Weights of a small mixture-of-experts language model, trained from scratch on English Wikipedia: width 224, 503M tokens.
Below are experts of layer 6 (counted from 0) of a mixture-of-experts language model. Rows are named router (the router's row for the expert), gate (a neuron's input weights, with its number), up (a neuron's input weights, with its number) and show model dimensions 0-223. Each number is 128 + 24 x the weight over its row's rms, rounded and kept within 0 to 255. Numbers have three digits each.
Before each expert's rows: "gets" lists some tokens that make up at least twice as much of what it gets as of all text. This comes from a sample of Wikipedia text that the model never trained on. Tokens count by the router's weight.

# expert 41
gets: " |", " 0", " 1", " ", " 2", ";"
router:138125140145106128119161142124144111146155084167105112117163096114130154131151167108156135130119145124153216120183100137133162174126104147110175160161129132108130120128125164138124103115124107131122144142171085096132087169130088132164117131128116149129141167167128135143167174106142176111112181134119108111115157112122139119116102073119157118180133164107155108126109148119145095071165107114131136133132087132149126152130137106130092135128159116120125127131138148117091159116129145104151096104092148099121118134165172131128120145146111159152121099107139140085108101107128123141114107109117092129127104099165168148124144110139137162131166149130113137122145170167162120139167
gate0:165147106107169161160145111120153114101110153084104126139115133166139094158118098140118130153124107115104113086137105095120109116120155124133120148124113113143110135122168101134127141100111129097142140095102124119142135115129135087097121149124140141129142125119099149118123102161106098122120100151107150112154132134183106119069122122160134141131154096120122120126124143110085160148116118157108179109120111080135142166097174158128135115143107107113150074062096124096133091117105091113042111099114132166107106121120087157131085131111098142124166183144141113140142146156121115181150134148122146109144144123139154105110095119160119126125131049099131152144126125098111139145121
up0:118107145130099109107117107132114127107181124185147110150140117123118088147189142100132077124133131092103145140148099123128151132117122156121150100138138138126179128070147144156104118106137108121139105125140111145117117107102137118117124147099107145145122201143134123132142158108140093149108150139104122123130152122096150122149150117101159108160132154097142165140115141147177132085129126094176088138160081085152099113171114123128144147163160136176132124152088136148110121096104123123124089099137118123170123115157106157139152118123123127110097134150107153133123086071149124172148133103122135121067124134132120125136142102151094115128146184114105120086132114183123117080153

# expert 50
gets: " of", " in", " for", " to", " from", " by"
router:131147154172152132119142139079141134131107132116097147111091112116172108127135105150123113114123151178162135105099136140128179115050130116143092079140117077161160149149135141131110083117093145106149107147166075096121115153130131155128130138121147153111147129124142124126128113132153120097094170145111129147164167160142110125129121149130139129149120126146063118139152154135132150150085110108154154139172127122109192094138148173132119113153100139104121139102118117129138093148092136106136151147111121149114133093140113129153149136146127073040122158139134122101122128139102112091124130112118121129127147165117096086138092166129119077116148094131156145121148159109143119124138
gate0:132178098129135156140130142113134121131103135123156106142083143141119166110093137164146088096124118112142154149138153119088117119122148148134149102102177133158167145094114159152131124139094135134101130116150132124086142152142128107112155105134104157152108127100118105129133110167174102089084125095150128128127130154108097105139128132148135190089123146115102158138136166069119138136134128132151138083133151115115108133092070171102130114172150128104140105137153129133125161127096098145119111161130101130123104126139103100134121094151130116094124132175145112122152135110140153176164135127126064149179084099070148146147160123128093097128124123108125102079147112146110180136114
up0:097185041124132169164114135112107116118085097103147076165100129159123183140125156126152160084140102155107114135149159116104127156111157092152148083124174130101137164123154108120155139140090129118132139143158121154092125122145144115150139107133105119119127087135116143121176102115131127089144110111125092157116109152093127187122155142172163132134102100102124157128118145086131128132084132158115119140126127131112154106099106132126127154134153140141172133118166140157115162126118130136116108123108127133128127139070126144170106109147155171097169155122141101121196130121098138145098143127153093136116090090127138159156135137127146134091151129135126116128108123120092117133119

# expert 31
gets: " |", "|", "\n", "-", ";", "\n "
router:147091122105109110090134168128130114152118069145160059124194140107134103115099134130136125167157121140143139154125095147113125153144103110149121117143127174101107107090097138124135066106122128156135109149162118099116118114111112166128131129111121106135137096153108114136138127131172132165106127127109111152104133168130127124095138115144143107130131144110132088115098186149138096100131090117138129104133112141121137103129129099164157129144150145136125110107172097098083138108132136146154126099090141121128119154157136115106105155142087148113104124107167125109139112122144143133104117143130096120166100125100106126145192119141173120127166093056177178120123166173154166141133
gate0:116139112081130121134156130146136120172102113117152133118111109125158142133127136115126109140074080161115139120086130114121121108143102079156160105151135134115152120124118101117152131146082115114166127117123112112126101140080125142161129132124169136120127160120144203136120162135166119119116172158109121161153121122130137125105109115095141130137115107117161124135129116181134113139097157124154083134142124124115071172092131132119052122115124093133138232082125122151130165117092137085140098162124105121076165097140139124143133126116128167145149138179130123101119123146156115079158149149129137112152130115155110153163141115094137122108129107137154113157115142140144110152135
up0:130130106112111134125166159139109166144096130120144101127130062109100134168085157113144161125130113121130132148132138141133139082155114133138115150125142149147123158152101118128180129116124122139120122130118132142080144110145139166111116135108138152137100125122072174138151175095135117150142155126159080142114126155126087189118135140109126127129140085167146068156109070134128141134158148135112143121071102135106090117101117128146083159088096083140142180129151138133107161130141124127114087148143099109099118088114152085149152138100120148143091112134128117133097082089132163126162146122148127104117116122197115145115137132079135139098109118100132124134128105122164127100154

# expert 25
gets: "\n", " United", " South", " c", " ex", " dis"
router:107140078115147131121146134095107113145082138141134121145154097156072126100162114093156167128153105149089130103116120146141126127121154151153148158096131127133136093141084120136109109089118116085094130116114183096132127142176159148106134102138127161156120114106147118146113098092135092180122113102139140123132141143138106166176156094113122116137099152066157125102121108133115150112182126136116121144114121133162085144150144119122166129116127179127148150112152157136103120128109102130141164098159092104159141075176131123141111148154149150132107079119149151149135108115136138129165104119127094103111139148167170119135087088101167124120091159158132099097128135123098119129123
gate0:150143102150110115179109116160107131097148113129142175125088158145150129107121082124128116135156103130091128096129170115122104125086131132128135113120153140121134130140203137103143142124113110136116172084137126096120157162143178131159135128117133120097102142085100140156152088186119118096115177113145121158105143152123154134144145127122073125124094131108151176126124132115178128134091124080098128134145100166122175147100119128148151157117151134169113112100098122139122139130112142141112129132097100127097162110145116140157126137091074141135134157118205153178122138119143132110121152136151079117148164133101143145120129133109112171115133120150121118148116094129141073123099
up0:109127104104142100126143116117133109079158084105138130074153164120160133068132106124105151136142062158109190129145129142138143110139134114130146153129103097101112143175152115090120121139133094140108100130132120108109143135163157124128194141116160117113182115104114133137131093080090085160123116086090138107139116147154122162151114153144090108150109139089173156121140116152189134114130110104126141157138168131142124128105149098164149161115122119169135108135115124153119106111099144106163162112140135140106187140154127109125144131129123127134123150095157144153105139137131141139137190133158110096136117132154142133150102109116134149110070141116135123162131136116126097086100

# expert 6
gets: " S", "S", " D", " B", " N", " K"
router:130165130132174090146115105116162163155137149123153108130132134115101146150139110153112100144137120127140123144149128126121141129154124127094180122152131143145161110173135107098087124175129116118129126131121111102115158141120068121118106138129090152090115131147117090115156107131132164115162134127111147118102112105127091112153150145109135103127126154148104206128135139094103086115164131158125135131175122133068153108125106103095118105143142075107130107134210126125090104115173145162154111135145147140107119130152153092170107107134084143166123132107126135145158137182139137132124125131126136121070132102108141175121146149134129152141133137083079111099132106130097089099164
gate0:138118139132157131133139141151108122151160128108140120123123174152089106073115127124139092122155113125107093188114111161168115112086149091165106121114160144154147129137140124106110142137114124132136164160128123161127123149096132161137114110112107080136142123110082065139171135147138173114109102113086179144064131155127149104096141137140100130070112124110144164128149113150121132135118164093105115099144143130131110068100140121100153133093153133119106113095127093113109151123112108101099071117145162122138150146130149122091107122109136098126155188136143167103140129114186075128131136119112169128099137099118122132121162143124122127154123148094160098135143107144132115149149
up0:125111100169138099128115121162130145141144102089077131116155107118132154135155155128151127126129117119116175149104114145119160138169108134116102141088111130172160140170054058111150115156110135147148098111147090126110115125118113159112099095101102148073145148128169094118156146101125094130145149116074121109136104158172143112113118134131168164129111128127165149125150118135119083156156108111098108118124121129098091152127118113127102132148096116132153097163130154111132121128141127141130144149138108115129107108145109123119150120149074181072117135138118143149110112116105157171124147157180170139151124174172143096113121108142112113079131146146104125154154118137129104091109

# expert 45
gets: "\n", "==", "===", " ==", " ===", " ="
router:134129157136168121096080155144098091124094118089149122105170128155133104128095088125104139137132126141122115146116145132137137087146131122083101119122126143086136141076076162147146075124103154131128155158137088117120164113142160105104174110119111136129109114131072143104151157147157112088119140106087137141142067131151126155107165106126145118132152104105176080107126149146122136127112091120105137100113108095101125110148118111155134170102122102080131122160141144107137153133109097153157103140103177121114103110174116118089080129102155105137134113152115106090168175124141111139157138135149112135151123143103094137144182112153111122115141113074141136119122143100117120129134
gate0:147141144148131130128126116144152155093183144114100135164138108140135141096123150117129177115099168167119119138135151132140122114080129090156133109102146103112144164156129137130168127115115189094049141138100125115114123123134140127115135117172178148148127137101125132159116145131134118130128142112139127104085122132155131116096131137115157113154156095138106106122139136126130058144143118129152138143139136111144136128099120165148078140073080155168139107153127131116138148165091124116139090130093135123117101181160156122154128144109123152160122124121138134131159150168137078153119105105087142133112139107134102104175137174156103153164169137096138126128134106141116093053156
up0:122115117129158109147134096127110219100134153158119115124085126123137082132128146095145129141130150097112103130125103110138108133124096133158133102150146103145185143144145126110165156116116154110116122159128165122157121061100120149118149158138194147190171141111105134135117140156131141138181120112148101113093124158137143137110142192102121110152102123135119071155113143129121101120089131127125135128130150112115082105107173154105103141085102097136129118140145129178150113153086081153121120117114137155157153142152143134145116138136122135170112116105127132127125104131119115139158105156100145123142152104099128065106178121152089165137160106124125141100151138140120130140134

# expert 33
gets: "\n", " d", " D", ".", " on", " G"
router:134130094119150141136092068121110185105108116118141111150126148104118142072138148155118125102142147138106135138159138122157149095153123135143105111165140099118131132134136104107133118116148155150098127145147157156148117131140161126099141090122100148152154105119126072140129139133100107154134158143110148136125099125115143134128120116101087092146126162111161166117148081143110155166079126144163119093152142105141142105127125133089112135116120110088107157159119084142092153112103133142108132117184155114145113116171108103102138124107176117102142165112147130176118186176141112052140121125114158165115109164147077131108116146103100125114180146131110113146103124145136160169122
gate0:163143114156125125136126070120157091151137111137123113127127098148117102140129117108115084129152170179123136123152102110138137145092076107095125120125123103112142117123157119073134130145157109097134100139148142143084103100091124115142080109118144140157163144131150134140095103132119120089062064132117130136138153146113113058168139148097132115131122091144129139113154068104118113127107135083139140152147108165162137116150134176145117129123120144138089127087118146136146091138143108088141149127113131104154157166138132134145115145126141104137150145110117131130138099117100087105107110094149115105127073109151150190131102124115164100150177115160150108112160108162138146135113
up0:147148120126145102159132137085153146105154124102148145124170134125192124172122135155070132144100140139129147128133133151147132114142101118164108117158131190134145121137148139161159121134086129100173114122140125110138151156139169132136149110130139122097132087150112157142147131096177121103132162151108162174155081127146124130094142116147111137093140175123112126085103128142135137151094106158133163129081135123130096135120109138123086148120156112087124117122094142120117122151091128133119123105131134138152079139170138149146151111132130078133155106190171155155118126160147105133146126113150114146129149102098124102159094152106107155168103158132115153099120074055140122112118

# expert 4
gets: " M", " K", " Ch", " P", " B", "ch"
router:115111095133116051135109084138128154114137145138130127135118145100104126105132130175150112141136141116117104067096110136098089093079131128130138115125122152159143123103152153137089109132134148143119137130149158087089136146183124146104123104127093152112146101117108062169134086170116154174159143150089148133111102136134114095104112175146087148137095124146170109120104141108091100140178120132135157140131106107118083120149113095110130136130133145106103143127118104125152110124142125177136154102154172126119054149130123121112158121094137122117160135128148121166113134145138105121151121147122091120095135089113144167075120128089125157110101136113120095131114098134124137156106
gate1:149128085123147122117135110138123126143157110131102114114068143140139120105107132124121113125153110135154129145158118162134108128105144153137141092137144109111140077137135138094076140173166142130135115151127123105090123120120136144106086137130118168060159123123081106175161109153138149138166154156165157152099123119154143143163149119140119115143114124142137189110123103087062106125149125134170139139123095081094139078080158108111146161115096127149125148103091153128133097111129127111129107122124132126147147146173115176108117156155073109104101131114145125095152143131160115091144098092111150139135104102134118111134165119102131148116118110105097123091089149098165105157106
up1:120117084153098147078094118105146125090127168128147121145074138146114155138131092153156175132112105156121127137138101109151089124132136128125138129158119074102152108077113127138087135136110159132100124126102176127148110167116154150124180128136145124088146130128125114095147139149132110117106078149178164095115089109152122117131142122153095109086136117121122138147122088115103140128153116121164118126164132125127141125097121110111155148147075152123117154163131079146127117132108117154132131112087114146096094150115179146101131109186158105131117141127094127147172141110129157096111129120129098120116107109151133148140088162116180142158110055159144132126131169124156135161133

# expert 61
gets: " that", " with", " which", "ed", "ing", " this"
router:119143141126121136095130146170118079157106153119167171127136142122120132101133127096150165150134119115173145092087190154126154158138162129162139089147110171139130108151120098160150118147118157153132118136114077154122129126145123190135179112130165111131140113118133164136142193136081088094073155134157129150127152111135144134114133133143126135132125124100106126102137128120102175107133141126127123143157111153104163062089147141143119167127118149106162172088133135165095135164156183119098121114138070141093094159125122119095138164121121112119125132157122126116155154146152154134108119126135138131182141091104146118122155113137138147164152154138146121107137101134131142124125
gate0:161110138089151119128146126117115141118139172121083126164104096153128194119108116115150101090130124161127073090169139095101149089137125131122157140130166096090102107129109145182177156132096174123119139116120130115118117162116144117149094111137143134071133143163113131117113129150119137105144123168147120127087147172155128178111119097120135135112129152117133111119105136166126113107161108131058105144105157080075097134151106119126105140121094092130127099155137118104102127127162129118072112082120149139111116118130114136138147171126126148131140123144155107113080122123155170110102111134158131124145128116142101162149157149125138139136112116117099085105123099157077102150137
up0:133137097169134130130124112139136124115135089105178127091162131078149086161123147150096189130169153138149160158108129169152127120099108146140084111148079147132151144132148109091127115124156068125150123156143125145162094135158157132113156114098112121181132130117154145114102131126148148122144159063115143115164126132132150103138141159159144126162121104130138115138165118116127150163122143128195151112138112162162152113091160157140149141143159134135141156111123143144137109123128146163180114149125104156130147142134156122147108097114131097115120164085112150136134147119115095146167142115113139102102109163129104156123089108144094113146153151138152140153147148145186134068132

# expert 56
gets: "ing", "ed", " that", " with", "ated", " to"
router:140115127140084122112159148161129086111069123097114183107140108126150112129148102098139160135139136128169125118100191124150159132088090159165147092174121138134149129136137090131100108134114175121117122150119093165124125105104134140134144157118129125119148123118153151144160147123104141099105137148107143141117128116139129098066137127106098113157112126138137111105098161101090147115118161126168128128178132128130184093121133136156133144122121103085168204081135081151087107166125166116084148118126118137100100146141114124073113163125148095144134163158118122125120128121121160142066118088148129146142104098099108128127133101119129123160160122141145134116152114119131125123135
gate1:131163148096154094094112147127143139098122169112089155123137130154148161099123136142092122091118134158096147133103165127111134143122138147165092125128139159134164141157120127172086087165136134099137148132188136079113134129134123203121107153148183095106127158120160114145142159142105180099097164133130111164103120159131130140110122126148078144113152091129163117135106156094142113113127075133109097190112140154088113134142133121181121139108115110149139145100154119117112154147144101170078137117099128115089103126122113116134094141154135120147112101169132169123131139125155117147085127128115141149131131093118129112141137128126115171128157156155135120099131138109151122087099
up1:156107090117136126161123114146119107111130107172085114111102136148116132132137105117162141095113118133152111137134148130169112162116072119095129141103125105169120125110130170114123137119155087137146170143126134142099163122140119127129124113103052173138125112116096112081074113154150141072153079103165134171141090119157140161129172141134112136123114098145124121154128091141122152151137136121164114129147101099153170147122118103088131139136174130109082114119130109152156140130145141128134143098139135139124151176160133107156163138140107166129161148085088093153144082144147153094110158115123117130127155114119188104171122094155130094126122134103138081134105118112130152121139

# expert 3
gets: " I", " S", " A", " O", " M", " W"
router:113150155123126099122162135121153138145119136161150130101123147087124139109119137109124087149113140128138149153113150101095133143126127150147129141137135148133160149117172125139104139080118096115103126117162158134125101188132105141098115129119128112125141129133140106184133154131135136158100130137154111109141110125115166145149111135150109151126123145122181126167124132147150127145160127130148166093135156098100110127098105088095120126209089159139107147151111127126152093110138097153144089078188143136124144141121056144089138104125146131132165089120154135121117114088145181148134127130128107137142105106112107144131153211131140150116121104120164172114122121098063188134127
gate1:093147089115107118123141130111124120164113115109104140120132114153115119102149146104129161130126169123125143096095134117149149137095167093144115125132105180138121181120106124068126086097155126164122149115123133144131121101131112149126116123148103107131192170063085146127092148115122159158121134119121112132115199149146111127095148149121127120098133145113148098144124125102141158158164130142152105145138118109128127108102114138120088105115126177162165079076140143106059117096150110111158103158108127115126125087152116138131120155156126159143116112098160126075098132140164118097155110146182141150156094110162111107108132106131147151124151105144152148137085121135128099109106
up1:150150119115115123135132107140107108137150131139148077106135156160132118155132098138154143155176166170137124122190143146115146113124091126154091104122083129178191120133121106160140095139136146146107083132130106111106150103113159133128115132151150126116146084156144122136136134157106112121144143109119151143143123155158109163152134104112137125128141111113122108091094156154141132161128184124119132161113142088146188114145123143132134165138155151129108144139111173157108151104126174118096116132124114125160165129147111144118165133120123045135096135147110119113108088125063152122107131123112154152125153094116101176157118138157085094160162141122135150156101156131141175106150

# expert 47
gets: "-", "\n", " |", " •", "==", "|"
router:149153109121113149154131141144161132112161102093126136156096118106142085136135133143140121124079116141148114107123089132183137130115103116116146123138153109100131135104199163098150111115162098104131163103146155133128140073137133106104123156107162118179126160166127084089130132107113126152167100126141122190161098159135139155089128152150142124100157094125092156119147127112145134099106153092058135091124113175127134082145106126097124162135150121112106147135122144133150115075147104136135174105113119098114119137091143117147100138151168163100116140111122135109086108152110153144107139123131151140166138175154109115148130148111156125146083124101155127153101131134116116102111
gate0:120147115122085162138131114158118178131164102080121110138060082143112145139120123177165141097122117150101105107148102134137116124123186107112137082138103141171100169125151115117148124141141161168107101118147110145147176120180096120128082170155155144116111126102114139102136081113176137124119166114149095131119103142115125166128121124150175120121108099157142131153126112128149141154098125132100158162165135115154117105165144143155128129141147136153147149135119111161144092165139124096146131131135165101148139110152114162117151184109137120150126153096129153116127078159116133116119173120109146162145126146115097127179108130170127146144126117118148119161132117096142167158105
up0:144116143143138119130125161108117168086102121170167156108159184137150171085111124116094127118177136065120189133102163137146121143109104165122075183131102114109146138112094103137078149128121135128163124126118120081111071125132139148130143090126095116122136128145120150159148134149136126133112119150089139104152135116126099095111117150165094121139132177130115136130106107151107094123130143130161136109096133140149155175118120175126140096091141106081143103168131114161134119139132126109122104130167076137101126168116180117123132081154128149117120109176093136140115137117158115132157092140166131107103161125107131149120130129095144121109132104131135119110136135173164108123146

# expert 7
gets: " F", " L", " C", " W", " D", " S"
router:127149145116138102152130093121142127109129132142141086161134109121130126114135119142166101122136142159121116112093144153122135118119135113103117109117139132152136134167140161090151086132133150132112120129162129106094139170118124130112136134089092164131139121117154081141157159142160115105171069101075148151143080088154118121151142140094142125154133134128100161135097113092098097129114134132120155094140131140089095113141137102078072131128152106126108110126140167143118070124154092141154158123158189131115113129145132093104136068128121140146135152108154153098121117141145106128128128109142113075092188057097113129148146158104137156151128116075097113129118097116091103128139
gate0:162123116136139100107139112120160164105131125107102130141122083158147158121150138126117095150151147172125142068099096128118109119118142157113125155074155090089166109098134155115134121081126134134117103083134165119070136113108120125094128131138108124090114128133132102120168164113142158114167135116123132138099128128146177149158122140139149126140113104150150133136113073133138102104145108141084132105126144110098130138129156128116096208105123148121139152180112157158116067131102128145116114121130157093097114123111117107112135111161150121171144136119138099150166113117141138171095117152201144131098138145144148123131113138110142126090139155121055154159141134134102108099131
up0:108154157168163110124105110126110120118161142187141112100135129084146132115084097130120113099137113139180155094168141126101126105176153130153138148154150105159137123090090175136117107188102122164163145112123142091137129108147103154126175106123124142163119161112146111056105134157129116136086164124128165104125122101120148115113101117116150167121125139114148168098143178152113115123153119121130133135123179143138093116095125117121145118121185169120158106103128091123099133157143116161137145114166133162147133124141137142166094170145107120118080150120156110118108108149144126122154095074148173119123120084092120117104123117143120146134123103153129117153115118144114125119151

# expert 28
gets: "ul", "-", " for", "al", "om", "or"
router:104154078139132150175104116145118137132106111122106160129162188127163131163154159093125118112125124117127123135152090121104114145118100135128121139097176075131114083073107159157144136107157116092128113072122130089095134107117167157095125144110126082112084122128128165106149080146114115131135124126114144153124151123100106121111125138137114155107108103148097092139169142113135149103125119150123144143130107133105151145108147114183143109147174151107086142118137106119143100149108093152103129103121075148109156125145148128175151093171183105182147168111125103123142114169137153123148124149139121151129142159161148110156119140165130106111124083150164122113129140104119111135153
gate0:157113131088097095157116151130133104112155125134157145151079147121092140159124131140090107159122152144169115163173164128124123146118166118111133142119175112133137156096149158177131158122144122128149114117127117179128163100127135066152086161107120097112129150115093155086154131142124112149120130142106180141151104129119107119146110136102092117153118134135122163149066154134122141133155141129097120146130153166122164162094134112126158090123135167123149112128191073107134154157120140144122084115110154113123152153107109093157125132160130117170120131111128157126120190104118146143103125124139133123152156110119109097105115153160109096124150132154177087096154132087119117116143
up0:168114126152109153093122108147175179128117148130078128115119158147116141111133124099133096130133103173106147128123097134113137112163108094094155133145117150089181156172138169160132122111121119120156142130137151121100074109132116115138099171133120151173130137108103139115122146111151141133166119147072155101104145140135140131118086171129107101118134145123123173119142150088114160107140175163117133141126120124147153113139102120115106129152163138141105079105115166090130135095123146138081123128139109136134116161142189147163155123119121081164153074159093124178115117112094154119151165150135151154125124141126079139105129102132097102170134122123144130115139082115107103099132

# expert 44
gets: "\n", " ", "==", "===", " 0", "u"
router:139119110145111152127143111124130103119165083129152142121135108084098116086137156113118129108144119104108153105126121112178132116112159091144134123120147113129119121119170140105149081113174137118111107145139149149134123102159147125102107105185130123138138098138154127108069117092104134170141133166128134140093143167152125122166152137135095113130142124101069167174155071099131138146113163132112090122183125135153145124137106166091108136119142138121107123139165173192094115126164139121103169141188158121098173112131111140148120101158153151150122144105141122140109140125138154110103174162129137137115137163135124129154120151088120125093116162153133109057129140106141136131113
gate0:150143126121139091154124117122181145108163110113212149147116149126101114130090141175154141086161140157126123103092112148087091104137126117123152161117135152098151144085108133112122186080118171143101145123124125145142122083111144155154134148120140106078096157161158125156148150146101097117115167151139153149156139105107146132158105176118107102168122158109095135135110113121150123141155132129099170141109118120087139129108140134105122121128113143148132154098113097110144124133098096109115144130123175106112129129142116152109120121125115126159147100113093128127154115118146109087166117087143156121141169152108126155140138183131106103118168081125134179092147135151098095105123
up0:155161124152106115150149129120156148135151123113133126138100114149093112151110104116129131064115156096111107092104106145100117138138118119124131150137159123108126127126132150131095096093127108119080126074122154184136121119156175124125130137141127124126127179147134053109140144094105140143138126110134138150111087124145153114148148169126097104116101145140101156151138130118138115090155148145084176115131088118093164160104143123109113149149112146180139113088146149119164111113100098131078150097134109146076153092124141149159130116150149142151137112088091139151117126132128162101114164083140165102114177123105126111110174147128100104107114117097111136109114138166099137067142

# expert 29
gets: " |", "s", "|", "ers", ";", "ations"
router:116125136150076102083170122154088133107138072144151128119149128135109134105065135111150120119121133111122159113137116107127102163147133116121104094152112169115132133087144115111129069140128118136134128139163094109159154169146129146172116122107138120143140135146100129140142134141184105132107108116158144175127163102110119140125099128137107125133101106111092126122112163126151119056133111173098122145159119142129149106104108125155140105128154135122118148120151132101088146140082160104111113109078110126131103098125146138124115112149109145116126140161160134107150119110112127096108124121151159123137141110086201141160199136103103124133191096082156168148174136145145139118124
gate0:130105096129154121098118143113141107149159132123140131106157120106133172120087163093098170123129114119179134151147074122100119138123174140144164119076194093121132167155100110120174123098143106120145104108080111145145142101112125107115108086130052149154110085157097137127137147122142130099100139113108120111116134134159163174126145138118144180119107105141111096187159123086133144114140144110143133141105102131126117113128137118108140103156099133138148141133160140131101108151125161189140133127108116135119107110136139100144179141167140104121155133135097122161137106149126139121167124114133149131131163126165129131129123131086096182106141141143153132121139121077161078150120
up0:076131134123114139089129170140145097123089142095142150162141093158127149112119095094141143107124117140153111128136125133102144166145148109135097084201137127148158128109150145139119112104086128095139106124127144102133095119160064162141171125164188125118131152113130130156135129164100164156124092131147103134097118135158106172136096140129140115111112151112114143143097153106117097126143128120100160169128129093110104129135089093134146161110166147121172146132130124113097143124092131135157124154107125130177114131141105107088114134152129172148100128074136128107088075164136126180113167154144103125137173113103152128118115118138134140139167115132155125131130124128174123179126

# expert 42
gets: "\n", " |", " also==", " did", ")", " ="
router:135156172154114103105119147126145144125092122155140141104108110169126119095088129129153130137130157113128121155130150120111127147155117154103136172094132119134153122123132134098118091117092141139117087145117054112110177119136111151135140169135106153144125176104129156130120133152117111097099183105151105132107169126141154102124139116128116147119120140117192123128082169190120106127140112122113140175135097102143111114143124125151173078148106082108115185106117128103084135095112156103124117168091142100115113131140141128101092146115122115147135094147095135065136103157072147165113106112137122128107132127151141165092158118131157121124119125114143128141122160182128134102165
gate0:134113149128100157133097157094137101159104132102120162127077144144136122156138105105063113113090115130101146128140157128149112122096123116125140131114104154116143172131158112092091119091100139151143131152114137097104110146150123159129117152136122146104171118161113139090118127083135118121106131137076130125168136160143118130131095108105158116163120134106166097158108133155164122097144076117132105172148113150130119136127126147140105108067119121148133143126132103109179104146086178123134143149086158136145171105168124139119146137134173132134119105176149121122165125099098107112124092113130111085098103152170100142110103082118138103135147162134112135136152146131075088092175
up0:144122124103095156162127138142119165168140121116088096155121141149129154135191150136126135135099122154118125143117125112135111075149162158119110130161147110148162143097152140140163167135122105171127127154110131138143116090139137090130118130121141102148123159133126135132126085102136111110142126138104111164145130113127135136139122130119114138113082139118129116121136163144184068157125134158105154187120128141132087125147064127173131133143107078143089099193134136125146185125097113136105085166142143081133120108146145124144148092089128134177140130144118104114147149105127074127164126144099139141096091131119100088101143122152108129134107113088082093127096096138145145095152

# expert 11
gets: " the", " The", " and", " a", "The", "'s"
router:098145131146089113159165085127135140146158137088165168122151146114140062146118149138126121136132100130133140137109133128153128116109118131148077121147130132129116125106119133142105123076121162104154098141109116110086145096096081123139120127144124120126113103123137118109165115135136123149134146112146140152126128128146146082118115133123125144119144121131092142135172159123147153119125166092142121065097140084157124133191124152087085117170162171110150089176112105153132142134106147105141116138117123163129121138180146127138084092097115110087144162170100141144151088138138110076072115121096146147172120128108168139178145089116147133138086104130116136142131092158139139110104
gate0:141093094131096168045105135180117096112133129114120155148119111129117148098112121136154115156117146125153180176174141092114130099109126088116149120122148142136142131134113123134121123128078054096109123100042116152127098122155145160090113143128112142133085090139143130138100143137143122078102087134148103107129127146120136104095112181120156127137125120134121131140161091134097115114145100128136147117119117124121154167139118141142140134137155125150157134066093140071111160149125140161118097134131154153130080126116150164094100115117128092104122153158141140102114131112130086135103112116115157138163108115122135114134124101131120151145116153120147111105114123176121154085136
up0:167111124142127116130115108126152124170142123138126140107114140143122168114146111133156085096099153146119147137109084088118065076106091114102190131140157120108144112108143117105130121155117087087106133108109145150153122137113126157086139131082082157139121128102168140096106121166131132106091104121127147127114083111085100090140100136142107121154138109138141114151098121112099154103145144119132129149150115107070194103115118145118090126136143133128079142111152126137135098152098072117100119124135132103095085114150125097150130103154119108136151133152141119144138104111113132120132182100104125097154151085099147123135118143119095120098143141118176168156183125134084118108131

# expert 57
gets: " at", " In", " in", " after", "In", " of"
router:153102132125156118129098168117126117133140157107143097120100171115124153153180131119124144088117158149134130112101133171136163111120108126154139106169173076127145157178111148119129124108139116125129118101171093167109099198109159134118117130110146088136150164142153141134113151128123134156164146127125099142085121133112127170147178151131127076116101122141154112151133177125147117141139137118111149117112150122118146114129172082153080119107118134157145115180153148157118070132096134137126137066112112119107114118154164110149164136157121156108080137104123121116096141133138084148136097101131137121129133089126148115121086117102151133100137138179111148132140173136105103099102
gate0:077136110085128116104104113106109128160146136136149130092092114190103096113106118128147122108122127117118123131138144133100147147112139060097140148119111140173132072126125160125122134079149138146152138139141114145117124151116125108097129146134136101101085156102147122132100128169158150137115098137128140084183120156118116128142114116111147115125072138136081119111127153161159084122149129154098146136060136149099105130130119115178110125160117073175150152112108136126104102127104164152118134141126099137145141130143149113155154133112111152133114131153094157105106140116130097147118117136179104157174166102103105161147140169133107160094100096137172148126104130139133070153124
up0:158159080111159160168198160115154134118136120090143144119107146076149119158089124135086140152096099134127109141076091142147131123102108101127140162133150137133103144107110120099141116078106135158132111076173143117163180125159134144154132118105131131115129114123143122104124120123102130126121131109129125148136166108175100164122138120176129154156195130133138142135116093160102118096122168134102119169138112134143118126115150158136146154107124165138105069112098113090139109140132138104125107136116135114134168084111131166118131122122097133109180113133160165143119103079131121127122139113103138099154126153178116109134137129139148102176117149089117154067136113117122152135119

# expert 58
gets: " to", " with", " in", "ing", " one", " two"
router:115115128123077139127143170141170094153110164100116168132166106116120107115134149138107141154101121094179153116134181139120155153102126143188143134145145105116127167147121138164122084127084187100145118173123113143106161106119105150150127126109149111122149160130136136184145159114121121142068191128144104119054150166145130153109076117124141127142112166135173106123124136115120120118134119115127130134112128147128141097125168108153116171124138112149198143113149115124123152146138138102131082150075126128130115138126149126105089147119117119152097142134171100105154113101123140135114107088117124142148119119098097165119104109097150148135123130152125128095141136150141095136163
gate0:096096148165121094152108137104142136135150123109102135163121077140111115101130144156137156126133132149154134107144138121094160122138127167117129116172116183130184155126147130094178130159105112085152144093160160154159171145157132137145146067144062101088159097148121073147140135159149130141124135122153125158163137108167154176121107131109139119110153146149138124141166099089111117134107136120126164156099126142166107112137129113146135176111105098158113168133143142155135162117123106114112116179127131137136104117128113104091113160135149147135111150144157150137168103103161136161119128121116102107132120157114131130136156118118084116102074138124164123106166128145129148165162
up0:124110107122117130143154133116111133136130151118109126112118116155148120124156160133144142141126148157140184139116128174093130113102145118090159167144108133077120139148165105101117124161156132156109121114173164115129152142151140099127115124123134105122125139173094121181130121079108121149160128159174138094123121135139159143161113121116155110146127196142221125135086115124109106099141161097154141140166123118136166130100120070138137096102113080121121116169115101132136123136111136101165097133111111113145140154127109120139125152136148097117116129142151140122108123125110112158144116110114127179128127171168100153125110105095158071181092121094098113127134086180118157134116